Weights of a small mixture-of-experts language model, trained from scratch on English Wikipedia.
Size: 8 layers, width 256, vocabulary 28752, 92.9M parameters.
Experts: 64 experts in each of 8 layers, 2 picks a token, a softmax router, a shared expert of 192 neurons.
Training: a variant of Muon for the experts, 515M tokens, 3931 steps.
Below are experts of layer 2 (counted from 0) of a mixture-of-experts language model. Rows are named router (the router's row for the expert), gate (a neuron's input weights, with its number), up (a neuron's input weights, with its number) and show model dimensions 0-127. Each number is 200 + 20 x the weight over its row's rms, rounded and kept within 0 to 999.
After each expert's rows: a language model's description of what the expert responds to; "gets" lists some tokens that make up at least twice as much of what it gets as of all text. This comes from a sample of Wikipedia text that the model never trained on. Tokens count by the router's weight.

# expert 23
router,212,198,217,183,192,200,197,207,183,223,172,193,232,210,201,189,209,206,223,199,202,189,229,191,186,183,205,230,204,184,193,166,193,202,186,188,232,179,196,204,211,203,175,237,208,221,226,195,180,235,202,199,171,187,215,210,236,201,233,241,162,189,207,216,223,147,203,218,234,190,166,201,184,169,249,178,182,189,254,186,171,184,162,203,213,214,239,192,192,224,199,189,203,210,197,211,215,229,196,222,180,180,222,205,179,193,241,221,199,185,203,200,240,191,213,186,193,183,189,231,200,190,237,204,174,159,173,194
gate0,207,229,218,222,212,207,179,219,186,213,210,221,221,208,216,202,214,211,187,188,197,194,174,202,202,234,227,217,198,208,194,196,184,212,207,195,184,206,214,191,206,231,175,208,165,192,217,198,178,216,208,236,193,186,143,187,193,172,243,195,200,196,176,214,199,188,198,175,208,207,178,224,195,206,210,189,194,219,217,194,191,222,186,209,222,201,216,162,212,178,237,209,148,243,168,203,238,232,201,216,191,200,189,202,224,198,220,204,185,211,173,247,182,209,202,235,203,194,184,204,204,205,167,151,245,206,215,165
up0,207,204,165,203,185,214,243,205,211,163,210,174,207,194,192,236,220,199,231,204,196,196,232,198,205,176,207,210,202,195,221,225,218,223,221,186,238,210,213,190,204,166,186,192,226,227,191,214,197,179,185,207,192,206,230,236,191,226,168,211,185,207,223,194,199,228,220,231,209,173,222,174,205,209,205,181,217,196,203,189,219,179,226,179,192,212,223,230,177,205,172,199,218,164,238,195,217,185,195,199,241,191,224,208,196,192,196,182,207,208,206,155,226,192,191,192,183,163,199,194,192,175,216,253,208,193,185,240
gate1,178,189,201,207,189,216,150,184,185,207,183,216,196,226,227,199,228,233,206,196,238,215,198,189,216,224,194,198,207,193,227,204,200,185,212,204,179,225,173,243,174,184,220,209,172,216,205,169,203,210,200,203,206,193,189,189,216,166,186,204,212,210,228,190,207,217,160,184,211,207,197,201,241,206,213,220,220,209,171,199,201,192,216,245,189,197,237,194,223,170,201,207,215,219,208,198,192,158,186,212,205,161,202,178,207,218,212,186,195,195,207,206,204,185,221,210,238,201,242,170,218,230,153,196,195,171,191,199
up1,205,202,205,243,167,217,223,186,197,187,178,167,200,178,187,189,172,176,187,195,185,220,187,187,197,196,199,214,189,187,176,223,185,204,237,213,208,206,207,175,210,209,202,199,189,217,209,220,175,223,185,198,187,189,206,231,154,206,180,207,194,181,202,199,200,172,229,188,214,207,193,197,196,185,198,136,216,207,167,190,176,211,218,182,212,183,198,236,212,166,236,189,197,237,203,182,201,201,203,196,214,169,163,178,167,182,220,198,178,230,172,146,214,243,191,207,200,195,175,183,189,196,239,194,209,206,170,203
It responds to: Determiners and possessives
gets: " the", "'s", " his", " its", " their", " her"

# expert 21
router,196,257,209,171,190,214,198,194,188,209,224,216,174,191,184,205,203,237,206,182,210,221,215,193,187,201,178,196,223,188,220,200,196,218,169,202,214,199,184,211,223,193,181,203,200,198,207,200,231,207,206,202,200,183,207,240,196,178,166,193,215,188,214,186,171,146,205,195,248,161,201,170,191,232,206,170,192,180,195,195,175,210,194,180,150,195,176,195,215,173,207,235,235,207,216,199,197,181,227,212,166,194,200,203,168,205,187,203,228,186,206,214,240,201,197,192,176,238,226,206,216,204,195,192,198,174,222,202
gate0,202,211,224,140,193,227,195,211,206,217,196,216,223,219,204,189,233,189,204,213,210,205,182,225,225,220,216,191,172,174,200,184,209,192,188,169,168,235,187,199,192,187,210,191,170,214,202,182,200,189,247,194,242,209,209,202,196,179,234,196,188,202,188,197,193,199,207,225,199,190,203,220,184,218,198,208,171,186,178,203,160,187,242,220,182,216,225,194,228,197,192,227,204,205,191,212,167,188,195,197,199,238,214,211,179,204,187,223,214,190,199,184,181,203,242,224,220,200,172,218,178,225,173,209,185,230,185,207
up0,201,208,198,236,191,219,210,195,186,188,194,173,211,184,185,209,179,184,192,178,209,211,191,188,174,192,201,209,187,201,194,191,160,194,211,165,201,178,203,193,204,202,188,212,209,184,239,228,164,180,171,204,163,213,200,166,208,186,188,214,221,194,232,207,196,194,215,161,204,191,180,169,206,204,227,209,224,193,200,205,216,206,159,198,217,231,209,199,199,215,209,164,184,198,163,189,225,206,218,186,193,172,201,206,210,199,215,164,176,224,234,205,193,229,176,181,191,210,212,157,211,196,198,166,219,192,195,221
gate1,204,200,258,167,239,181,222,208,178,187,199,206,178,194,186,181,165,244,156,215,218,221,208,182,199,202,213,232,181,220,183,223,199,188,199,229,200,206,223,197,203,232,189,194,174,173,201,209,213,235,201,203,190,181,187,175,164,180,218,200,217,206,171,180,195,214,221,224,215,187,197,224,203,173,170,213,185,225,198,200,181,195,217,163,205,152,185,187,211,190,208,171,213,198,211,199,187,218,198,212,198,214,218,179,206,174,191,153,206,203,165,217,194,209,233,205,191,200,196,193,191,220,225,200,173,201,228,178
up1,210,190,242,196,237,185,208,209,203,180,197,204,178,206,183,170,158,242,173,214,192,222,207,184,182,205,177,209,190,250,188,197,177,202,198,250,206,187,207,192,186,237,187,221,174,202,218,213,204,204,191,216,225,213,184,175,171,185,231,209,208,203,163,176,202,229,200,211,184,192,198,227,176,181,198,221,182,231,189,216,207,195,227,192,222,147,195,179,198,181,207,179,216,190,214,192,192,225,227,206,215,249,205,161,218,189,196,190,219,196,161,209,213,194,210,207,198,213,201,240,193,195,211,199,165,200,232,204
It responds to: Be-verbs and "first"
gets: " was", " is", " first", " were", " be", " been"

# expert 13
router,196,224,209,161,190,212,181,224,197,199,224,199,197,225,172,200,189,198,218,168,178,194,181,210,187,188,196,212,220,171,179,177,204,213,165,201,228,179,223,211,214,192,172,188,214,221,212,209,196,241,226,191,193,186,224,198,243,194,210,230,146,206,206,228,200,178,219,217,215,164,193,193,170,225,213,210,190,185,197,180,199,179,182,197,207,207,223,199,196,203,197,193,232,182,232,182,196,240,208,199,185,213,221,222,208,210,245,213,209,197,207,184,216,188,237,182,182,168,206,190,200,189,221,221,176,173,193,201
gate0,203,202,218,216,211,207,143,216,168,192,179,220,199,180,198,168,164,211,181,211,210,211,200,204,221,195,164,202,208,186,218,205,173,217,198,216,192,190,204,181,227,226,224,244,215,183,200,181,206,173,173,236,205,200,219,207,204,170,181,194,204,219,223,169,220,197,210,188,183,194,196,189,209,191,188,240,220,224,198,201,176,206,229,241,185,166,198,182,208,193,201,177,211,214,201,173,183,169,192,184,198,190,187,234,218,232,192,211,262,199,231,212,175,181,183,193,169,222,226,186,178,223,198,236,184,170,175,209
up0,207,202,222,217,212,221,161,203,190,199,199,224,231,195,213,189,180,191,205,192,227,220,206,206,202,227,195,186,210,198,207,198,157,177,182,201,206,177,211,196,208,193,227,239,238,164,193,176,204,168,188,216,190,205,243,209,201,165,175,195,194,217,208,153,214,210,210,193,177,205,207,197,197,220,188,215,237,194,210,189,181,193,203,231,177,171,213,150,193,198,195,188,192,200,172,168,178,194,179,213,186,226,209,234,218,205,199,214,235,189,203,214,189,173,171,180,187,217,228,197,171,196,205,245,176,173,205,202
gate1,164,207,219,238,240,177,201,212,210,212,216,185,178,201,154,156,159,212,190,175,217,221,221,199,169,196,209,217,187,223,237,164,162,200,195,212,227,204,219,210,208,194,195,187,206,139,215,205,195,206,188,222,199,210,159,173,223,196,197,195,197,207,215,206,167,208,210,190,202,192,218,220,155,175,216,199,229,227,202,193,237,223,178,160,201,199,189,191,173,191,207,198,172,239,201,207,196,222,200,206,210,204,197,203,214,200,166,167,185,205,195,194,202,201,194,193,214,209,177,210,238,178,221,210,184,205,195,198
up1,145,169,195,202,237,180,194,194,180,218,196,176,164,178,148,197,190,199,174,188,186,190,212,197,197,236,190,189,183,227,220,158,186,187,210,220,208,199,210,197,166,196,183,203,187,179,208,222,182,200,190,218,215,205,191,175,229,209,160,211,231,224,198,220,176,204,230,235,199,231,192,216,158,190,208,177,231,232,193,214,226,221,212,202,180,188,217,182,175,179,214,197,182,210,166,176,198,227,225,186,221,217,189,199,226,181,185,170,195,187,196,188,229,195,193,165,181,179,197,243,206,186,197,214,205,220,209,211
It responds to: Definite article "the"
gets: " the", " The", " other", " a", " their", "The"

# expert 7
router,174,243,230,210,175,208,146,213,195,196,240,210,193,199,178,191,180,191,213,188,187,215,197,196,216,180,181,224,198,187,212,155,239,220,186,192,210,212,184,197,218,224,221,223,198,199,230,224,194,214,223,192,223,179,200,189,214,197,179,227,173,212,193,237,218,169,188,202,231,193,164,200,205,234,215,186,193,186,187,216,203,203,186,201,200,198,200,198,201,210,210,186,218,196,221,188,193,189,214,194,194,219,206,211,191,178,228,224,211,206,226,199,222,195,191,199,193,223,177,221,216,209,205,222,177,155,229,178
gate0,195,184,208,206,179,187,184,193,183,236,195,241,227,194,210,234,179,211,198,213,209,170,183,188,194,216,228,232,225,186,205,231,156,223,200,201,189,217,198,213,241,246,207,192,159,189,167,192,191,174,195,197,215,214,237,184,210,197,174,209,212,232,205,192,200,216,172,155,193,199,202,212,209,194,188,195,178,194,206,224,198,199,206,194,203,199,218,193,212,168,230,188,189,211,183,253,195,205,230,217,191,168,207,200,226,198,198,192,213,232,225,188,167,197,210,200,178,213,233,200,190,185,191,170,163,243,214,194
up0,177,200,215,194,218,173,184,243,163,230,208,199,218,186,194,183,203,206,220,204,188,176,223,180,174,213,193,249,198,170,167,215,171,189,231,200,214,205,200,203,211,223,241,226,189,207,228,241,178,186,181,196,204,187,217,226,215,185,178,197,218,212,216,186,180,195,166,163,201,179,219,200,226,224,175,209,201,190,209,176,172,212,198,206,188,189,192,184,218,147,212,203,150,201,199,189,172,186,222,216,220,204,211,212,199,211,171,231,232,197,216,222,173,184,209,203,175,210,195,205,166,225,210,193,179,190,210,196
gate1,211,198,185,224,156,205,188,169,223,191,210,160,172,195,205,157,183,231,213,207,185,170,196,213,205,218,221,212,191,222,211,217,214,249,186,207,235,188,185,191,194,198,174,185,217,189,178,200,197,191,188,172,193,207,211,220,176,212,200,170,208,182,196,202,211,220,184,219,202,137,194,191,226,166,195,200,240,187,218,179,186,206,195,196,168,215,176,194,203,178,193,199,221,170,225,179,173,192,225,211,179,211,234,194,214,206,245,218,181,184,208,194,198,210,201,192,211,214,176,192,223,214,189,195,216,213,167,189
up1,187,185,218,184,188,215,203,191,226,200,194,190,170,228,219,219,193,197,178,200,192,171,213,200,190,252,193,195,205,223,235,218,214,172,227,230,193,205,196,211,222,202,196,228,170,243,225,202,185,164,199,182,206,186,181,213,156,179,179,195,195,197,209,228,205,196,162,199,179,204,181,189,183,230,215,188,221,208,204,216,157,219,182,194,179,193,196,185,223,223,224,181,186,161,202,194,198,195,237,180,201,233,245,227,203,166,214,204,164,223,179,161,191,206,172,211,226,162,233,200,196,201,204,181,187,228,179,216
It responds to: Indefinite article
gets: " a", " an", " A", " the", "==", " The"

# expert 39
router,171,213,180,196,201,201,179,179,181,225,232,222,215,184,194,191,218,187,169,180,196,194,206,230,210,182,194,202,237,211,189,205,233,219,199,146,199,176,187,201,191,214,185,172,189,223,175,202,207,221,199,194,190,191,193,195,252,190,154,211,207,204,216,190,198,181,200,187,210,204,211,214,189,190,207,223,217,204,187,172,166,189,206,222,208,190,216,216,197,204,181,201,246,199,199,170,162,216,218,190,200,202,209,226,200,201,211,233,186,195,226,203,198,180,219,212,183,220,205,210,169,219,199,212,158,189,199,162
gate2,188,236,236,229,202,192,202,228,177,200,190,198,174,205,210,208,172,202,206,188,238,173,210,210,206,199,206,223,191,198,170,212,191,208,194,190,175,208,215,214,192,199,218,239,182,201,193,193,225,190,210,200,204,212,216,202,176,208,171,229,180,163,202,218,233,214,198,175,188,203,185,196,169,211,196,189,209,189,177,229,200,213,172,170,229,207,197,190,221,208,181,198,220,211,194,195,198,162,208,217,189,197,216,214,217,219,199,208,197,201,170,205,232,184,170,177,214,189,208,172,198,186,212,204,207,188,192,207
up2,218,170,173,216,224,200,143,172,225,183,213,199,224,188,184,204,216,198,218,203,176,201,200,226,175,184,221,153,182,211,207,180,230,210,186,195,220,214,210,163,209,218,195,201,220,202,201,236,166,193,190,230,241,195,165,203,202,185,179,189,217,221,209,195,179,192,213,228,222,179,205,159,219,199,229,242,188,190,205,177,164,194,208,201,188,231,179,204,208,173,217,207,178,178,224,225,227,216,197,184,191,229,190,212,187,185,229,178,182,200,200,177,205,209,240,193,191,233,176,223,202,172,171,257,176,189,198,181
gate3,194,195,241,177,213,207,223,194,200,171,165,214,205,193,173,186,194,184,211,159,202,226,183,211,193,221,227,182,174,203,204,202,211,188,182,181,191,194,199,230,180,188,189,181,217,176,204,181,164,196,198,200,208,218,208,226,232,203,221,187,191,217,238,174,170,165,221,225,163,183,206,201,200,161,194,203,164,232,213,201,226,191,188,195,207,190,180,196,204,232,219,202,189,228,210,196,232,241,208,216,247,179,196,208,194,210,233,234,180,194,204,197,191,189,203,175,215,212,203,217,208,188,228,177,179,216,243,232
up3,161,207,250,169,238,213,214,214,202,209,190,167,206,206,175,197,185,228,219,169,228,252,208,216,149,201,193,203,209,219,185,192,202,205,219,237,202,202,210,223,192,186,210,211,192,189,184,237,187,200,145,214,201,204,199,200,202,185,227,201,216,203,201,198,189,213,207,207,178,187,178,226,211,207,218,200,145,232,230,202,218,213,244,189,168,233,218,174,178,224,156,170,182,221,206,227,216,192,219,190,223,218,206,210,203,199,210,207,195,178,190,195,203,169,180,188,176,198,203,209,207,176,219,203,189,190,184,220
It responds to: Table-row pipes and "as"
gets: "|", " as", " As", " like", " called", "As"

# expert 52
router,178,207,197,164,172,198,191,205,210,216,228,187,223,181,173,197,219,218,198,194,189,197,208,205,196,181,168,219,216,237,223,224,188,242,224,183,179,204,182,200,186,185,212,189,195,199,184,189,194,213,187,218,211,185,202,195,201,209,196,213,195,208,213,188,238,164,165,186,184,223,190,214,160,226,239,240,210,196,150,197,182,196,187,208,186,185,197,205,196,213,211,162,214,186,240,199,203,204,199,186,222,166,206,221,184,177,223,203,202,208,235,178,177,210,217,247,200,203,201,196,175,224,179,230,183,177,175,207
gate0,195,215,190,173,230,121,186,190,220,200,204,191,189,173,195,248,188,163,186,208,200,163,199,223,225,168,200,216,243,197,165,228,186,209,214,230,176,184,189,172,174,212,216,198,188,180,177,170,179,221,205,187,199,192,213,176,216,211,217,207,196,208,215,231,191,206,184,195,203,194,184,212,190,225,195,221,195,184,234,206,219,197,198,229,231,204,203,200,216,226,217,233,180,165,220,209,202,213,174,178,176,212,228,200,164,222,202,190,199,198,161,202,212,193,183,176,204,176,192,245,184,199,198,241,184,233,198,208
up0,194,197,224,210,188,260,193,193,184,206,181,219,189,206,200,174,207,227,210,203,190,229,195,171,163,196,202,214,159,196,236,171,177,213,175,182,222,224,210,242,216,220,186,214,217,186,183,212,208,234,199,204,185,210,158,182,208,161,186,187,203,197,227,148,255,195,209,180,187,192,206,179,201,196,196,195,181,191,201,175,196,223,198,186,160,168,201,149,220,201,202,185,209,240,206,189,198,187,246,184,222,231,195,162,259,181,191,218,207,206,204,199,196,203,177,168,208,167,188,164,201,177,216,194,194,196,185,185
gate1,189,194,190,221,183,177,188,238,167,185,162,204,187,195,225,218,218,232,190,212,203,189,206,233,165,177,205,207,195,185,175,189,213,205,200,218,201,191,221,201,218,202,199,201,202,217,201,212,192,187,184,217,217,197,203,183,205,171,192,178,199,224,206,226,185,214,194,204,197,140,192,210,227,229,189,240,232,199,205,198,209,198,175,217,226,159,190,213,197,186,219,164,199,154,218,195,217,199,207,204,165,225,200,208,202,190,200,212,200,232,201,203,206,237,241,199,210,207,203,213,201,178,195,197,202,212,208,216
up1,214,187,228,215,238,204,190,236,209,208,233,186,225,223,213,174,167,204,198,167,178,210,190,173,249,232,167,209,197,206,207,245,167,168,196,239,208,219,192,210,249,183,203,181,213,233,237,178,209,178,192,220,202,217,198,189,226,189,198,204,186,180,199,187,199,191,197,170,219,204,218,182,187,183,205,189,186,203,225,165,171,204,201,216,184,234,212,189,197,144,209,196,215,225,194,217,163,216,219,216,209,185,183,193,194,233,196,197,190,169,190,202,199,172,185,189,211,200,238,206,190,192,196,197,200,204,203,223
It responds to: Bullet-list dashes
gets: "-", " -", "|", ":", "=", " •"

# expert 56
router,164,201,223,197,195,202,173,223,222,214,208,234,208,200,191,204,196,198,226,240,213,183,205,181,198,181,188,174,241,200,224,163,162,176,210,219,204,211,227,190,201,186,198,218,186,177,179,181,223,183,225,192,186,188,205,233,239,195,196,196,189,212,236,204,167,197,195,209,223,205,197,207,189,207,210,190,185,193,193,191,162,168,210,187,168,195,188,192,192,208,204,214,179,196,202,187,211,182,156,198,219,179,193,225,175,229,197,230,222,194,192,205,223,219,148,211,197,202,199,250,212,200,215,200,215,186,202,175
gate0,208,168,182,183,213,220,213,197,199,191,170,195,170,231,214,194,193,230,222,198,225,171,213,212,214,210,210,209,174,216,192,185,213,157,211,195,186,209,218,193,177,237,182,221,195,216,204,183,207,169,206,187,208,182,193,180,167,215,197,195,172,247,184,243,213,175,187,211,217,199,155,189,214,177,204,174,213,174,199,207,194,198,242,199,202,193,224,215,172,220,224,190,202,196,215,178,189,205,194,200,239,194,191,185,196,210,201,192,170,176,193,191,184,207,208,209,202,220,217,174,202,190,188,193,185,237,217,206
up0,205,216,219,198,220,192,227,183,197,189,209,193,220,185,186,184,226,231,185,190,177,227,171,198,238,202,186,182,213,225,208,216,213,197,166,202,178,167,235,164,176,232,210,201,207,192,144,222,181,214,213,189,190,197,190,227,205,183,174,232,215,228,143,171,219,192,198,225,245,205,228,204,150,220,206,178,193,208,210,215,195,173,204,230,187,183,214,176,224,213,210,163,212,193,210,193,195,211,196,195,140,209,184,196,210,226,200,222,233,179,215,198,175,227,189,165,163,212,160,208,222,178,219,200,186,228,191,180
gate1,202,199,190,191,203,172,208,203,198,224,195,176,191,205,206,158,181,202,173,205,179,221,217,209,189,150,237,205,217,244,209,216,200,216,180,220,197,175,204,181,190,187,171,201,198,200,214,205,208,198,215,193,225,186,211,209,216,186,194,189,184,203,202,188,200,187,214,189,176,188,201,210,216,197,153,189,182,210,242,149,230,222,173,252,192,188,221,193,165,200,167,216,179,209,229,179,198,209,183,226,205,194,225,218,188,190,172,227,219,181,139,197,190,167,206,191,189,177,192,190,233,205,184,183,227,238,201,225
up1,199,222,231,189,166,200,183,194,169,214,175,201,187,215,216,220,200,202,226,180,184,238,211,205,212,218,213,205,225,199,195,211,208,210,176,206,187,202,221,185,175,242,202,186,205,178,233,194,194,167,182,185,192,203,172,182,182,183,203,200,187,181,224,173,191,212,191,224,201,185,180,190,235,197,206,203,196,226,253,218,203,213,211,240,203,178,166,205,211,204,176,213,200,199,230,215,211,212,191,216,219,177,216,166,183,200,216,204,198,210,208,165,202,203,218,163,171,193,193,165,186,162,198,211,176,204,162,187
It responds to: Quantifier determiners
gets: " no", " all", " most", " any", " some", " many"

# expert 38
router,222,214,192,196,229,199,207,191,205,192,186,190,218,196,221,229,183,192,200,216,195,172,190,191,166,161,248,217,201,222,168,210,192,220,199,191,215,225,208,163,207,194,194,215,161,188,205,209,202,199,176,195,191,236,190,182,203,207,220,189,209,200,201,185,197,179,227,173,192,219,194,183,200,194,216,201,173,207,189,220,168,198,216,193,229,213,139,217,208,191,199,199,193,236,216,190,218,199,206,230,177,186,178,166,161,219,186,218,235,181,219,214,228,197,202,213,200,197,171,227,185,178,198,218,205,195,187,200
gate0,223,219,209,209,179,215,185,209,191,194,198,192,215,237,165,213,200,188,189,198,206,183,224,207,217,188,202,182,170,215,179,193,216,150,226,214,183,207,208,212,200,198,217,241,213,208,189,194,182,181,205,171,165,213,156,207,198,227,222,200,195,180,166,226,183,185,226,213,229,165,200,208,181,201,165,205,239,234,210,175,159,173,208,169,196,176,196,196,195,203,197,205,208,176,170,232,199,204,206,194,201,217,207,190,188,243,206,203,219,213,165,223,192,195,185,216,227,204,214,174,187,193,228,194,209,240,232,181
up0,149,185,161,213,232,203,221,176,221,185,186,223,196,197,217,208,165,174,187,209,207,208,189,201,204,173,209,189,214,152,219,209,193,218,200,240,220,175,179,187,222,199,197,181,204,185,196,217,224,200,198,210,221,204,228,203,225,212,158,209,187,188,209,163,236,193,198,200,180,215,202,201,200,210,210,210,180,212,208,214,253,204,238,225,202,201,214,208,194,210,223,199,199,258,219,186,199,199,176,167,194,211,193,253,201,160,202,218,191,198,219,210,196,190,206,209,223,197,194,182,206,197,184,176,209,211,210,209
gate1,199,198,199,183,176,193,227,228,230,206,156,216,154,201,211,192,188,223,188,185,213,180,201,189,226,185,195,202,191,233,181,214,191,221,192,216,196,192,162,172,186,198,211,194,199,182,227,166,203,164,167,169,177,228,194,187,173,217,231,198,169,178,213,180,199,233,182,184,187,196,181,202,196,192,217,181,219,214,166,240,214,229,164,204,201,175,214,178,231,160,205,192,211,211,212,232,201,241,231,196,192,219,195,219,201,195,196,213,220,229,181,161,164,204,221,220,249,224,197,222,192,193,183,200,202,189,187,198
up1,189,190,189,218,167,176,182,222,232,187,204,197,191,219,236,200,182,183,202,211,198,201,221,174,210,208,206,208,212,243,179,217,210,212,227,230,194,191,194,199,221,183,253,184,180,181,200,166,210,201,202,176,186,173,217,189,178,179,231,230,165,186,223,185,187,232,178,183,212,215,208,217,229,208,204,171,230,200,181,172,190,178,183,228,180,195,170,195,225,192,191,214,200,180,190,215,206,191,200,195,166,216,184,194,211,178,224,230,195,177,156,175,207,204,195,224,172,236,207,172,240,197,201,153,200,218,196,209
It responds to: Career action verbs
gets: " played", " for", " served", " won", " signed", " made"

# expert 42
router,199,231,169,170,204,208,216,192,229,160,193,209,198,224,205,242,194,190,206,192,203,198,212,184,167,203,210,197,252,195,176,199,164,202,175,169,196,217,215,202,213,208,164,197,197,232,203,208,253,214,212,192,193,162,210,207,220,194,192,210,197,199,202,200,185,186,199,194,203,189,188,192,171,245,187,169,218,232,181,182,211,195,166,189,164,199,175,203,211,208,180,213,251,170,187,197,183,148,222,222,178,191,200,202,163,238,175,215,211,165,198,220,229,214,205,226,195,228,223,187,215,196,190,224,201,176,202,223
gate0,210,197,192,194,205,161,173,194,204,197,236,219,206,217,199,205,204,231,216,204,213,236,243,200,217,177,194,216,204,182,233,203,192,230,236,187,175,207,185,201,210,206,175,214,191,198,170,213,184,213,216,208,210,210,201,172,185,151,228,180,220,200,231,194,189,199,244,187,210,176,218,205,204,210,225,183,181,209,198,217,167,197,207,241,211,171,188,215,204,198,208,199,208,203,211,177,234,217,189,187,208,207,196,211,204,180,200,207,195,212,183,166,239,200,220,154,222,173,185,187,229,205,203,203,173,214,241,208
up0,187,172,196,192,225,177,176,178,198,212,207,185,205,196,165,207,209,182,198,167,186,222,229,180,197,191,210,156,191,215,202,227,251,171,184,179,229,171,232,174,218,183,214,185,217,217,210,170,173,195,218,215,193,183,206,179,222,215,194,176,189,207,188,216,213,203,210,194,211,206,198,223,192,192,226,201,208,163,182,187,200,167,213,250,205,180,216,200,213,212,230,206,201,181,210,207,204,204,204,181,206,221,181,218,218,176,203,195,198,202,198,210,206,194,200,181,158,191,196,219,227,206,190,188,200,194,236,179
gate1,185,204,191,244,212,197,217,166,143,242,150,213,179,208,174,175,203,205,224,219,210,169,204,171,195,211,217,220,216,193,198,198,168,198,210,166,183,186,208,169,185,194,209,211,188,196,222,226,198,157,195,220,171,199,189,200,162,153,149,198,200,195,172,180,209,199,212,187,209,193,185,194,200,207,222,198,195,212,176,174,212,194,212,217,218,215,216,242,200,221,196,188,203,201,186,197,209,214,219,212,194,200,221,184,230,201,195,205,179,171,220,198,189,183,197,226,206,187,240,195,221,200,205,202,234,231,177,216
up1,157,195,203,210,182,208,188,170,184,197,173,206,191,206,187,185,229,245,205,199,221,186,191,219,197,238,202,191,206,246,181,202,153,222,199,182,213,194,220,183,162,194,215,214,169,213,203,196,205,199,173,207,176,209,185,201,196,186,166,232,220,210,173,171,194,198,208,226,204,154,178,174,204,214,238,176,224,179,189,203,172,213,213,211,221,199,187,224,199,191,212,189,190,259,219,202,205,203,200,172,200,208,181,241,219,191,228,205,213,197,217,197,176,190,234,222,188,194,241,214,204,202,194,206,201,218,197,207
It responds to: Auxiliary and linking verbs
gets: " is", " has", " had", " have", " not", " are"

# expert 26
router,162,207,173,198,193,182,153,216,193,188,217,207,222,190,191,196,194,207,209,172,215,234,218,175,187,213,182,184,182,203,185,162,186,233,193,194,217,207,160,191,187,185,213,211,220,206,199,198,187,190,190,209,199,192,213,188,211,233,187,217,197,195,238,161,234,157,200,196,183,202,221,195,197,187,236,252,198,193,164,205,191,199,210,157,210,176,216,218,213,182,185,169,167,210,195,193,201,192,207,201,239,168,187,207,151,204,240,199,197,232,220,237,176,170,179,207,210,195,231,223,189,186,168,221,183,164,224,204
gate0,196,207,202,194,193,169,186,221,203,175,211,194,178,207,191,202,227,215,158,217,186,201,198,220,169,192,198,184,194,233,174,212,207,212,170,233,218,215,206,195,203,206,225,231,214,196,226,194,215,196,211,151,184,155,170,200,231,191,208,205,219,210,217,210,207,193,215,195,208,222,210,254,189,227,183,192,199,223,215,214,207,197,210,221,179,159,188,211,211,215,143,193,195,185,200,211,251,201,167,203,192,210,221,199,197,216,208,189,207,172,193,188,214,216,212,157,177,179,189,218,235,188,214,192,208,202,188,216
up0,187,196,189,188,205,191,242,212,221,224,158,208,187,175,202,228,174,197,219,196,221,217,170,180,246,195,200,213,233,186,203,192,195,209,202,170,190,210,186,205,168,192,210,186,196,219,205,214,197,164,190,186,220,214,219,218,181,228,200,189,196,191,194,188,186,223,212,216,210,177,203,182,192,186,201,212,207,226,199,231,178,201,177,171,180,233,202,225,198,187,202,197,156,213,191,168,168,198,220,170,217,210,206,196,179,213,190,204,188,207,234,208,190,221,192,224,214,197,190,218,171,213,206,199,194,213,209,184
gate1,187,187,233,167,222,194,197,163,194,234,212,231,183,207,202,193,193,196,225,188,219,199,163,185,185,217,168,215,162,174,192,205,233,158,230,132,183,228,135,175,172,181,222,185,199,174,188,206,157,226,193,186,172,200,198,192,201,187,207,202,199,178,220,190,197,204,208,176,200,217,209,216,209,195,213,188,203,193,206,150,185,191,181,175,170,216,192,201,183,178,166,192,197,215,222,216,214,229,205,211,178,179,205,197,183,200,214,200,218,225,199,211,214,189,193,195,194,243,222,185,181,196,193,231,180,203,209,198
up1,188,203,190,188,217,230,194,220,214,174,208,198,239,162,200,218,198,184,198,173,225,201,201,220,223,165,230,204,214,220,221,209,165,209,158,226,215,185,237,244,198,204,216,175,199,203,216,202,214,197,224,212,229,179,196,224,210,193,216,175,190,217,210,220,194,171,182,241,191,204,217,188,172,200,186,236,217,204,192,258,212,188,201,220,204,192,204,236,199,210,204,231,168,203,186,231,204,202,206,189,216,232,231,214,239,167,174,175,192,169,187,222,201,204,186,223,192,172,170,217,201,198,199,216,192,176,203,181
It responds to: Table cell separators
gets: " |", "|", ":", "\n ", " Total:", " 1;"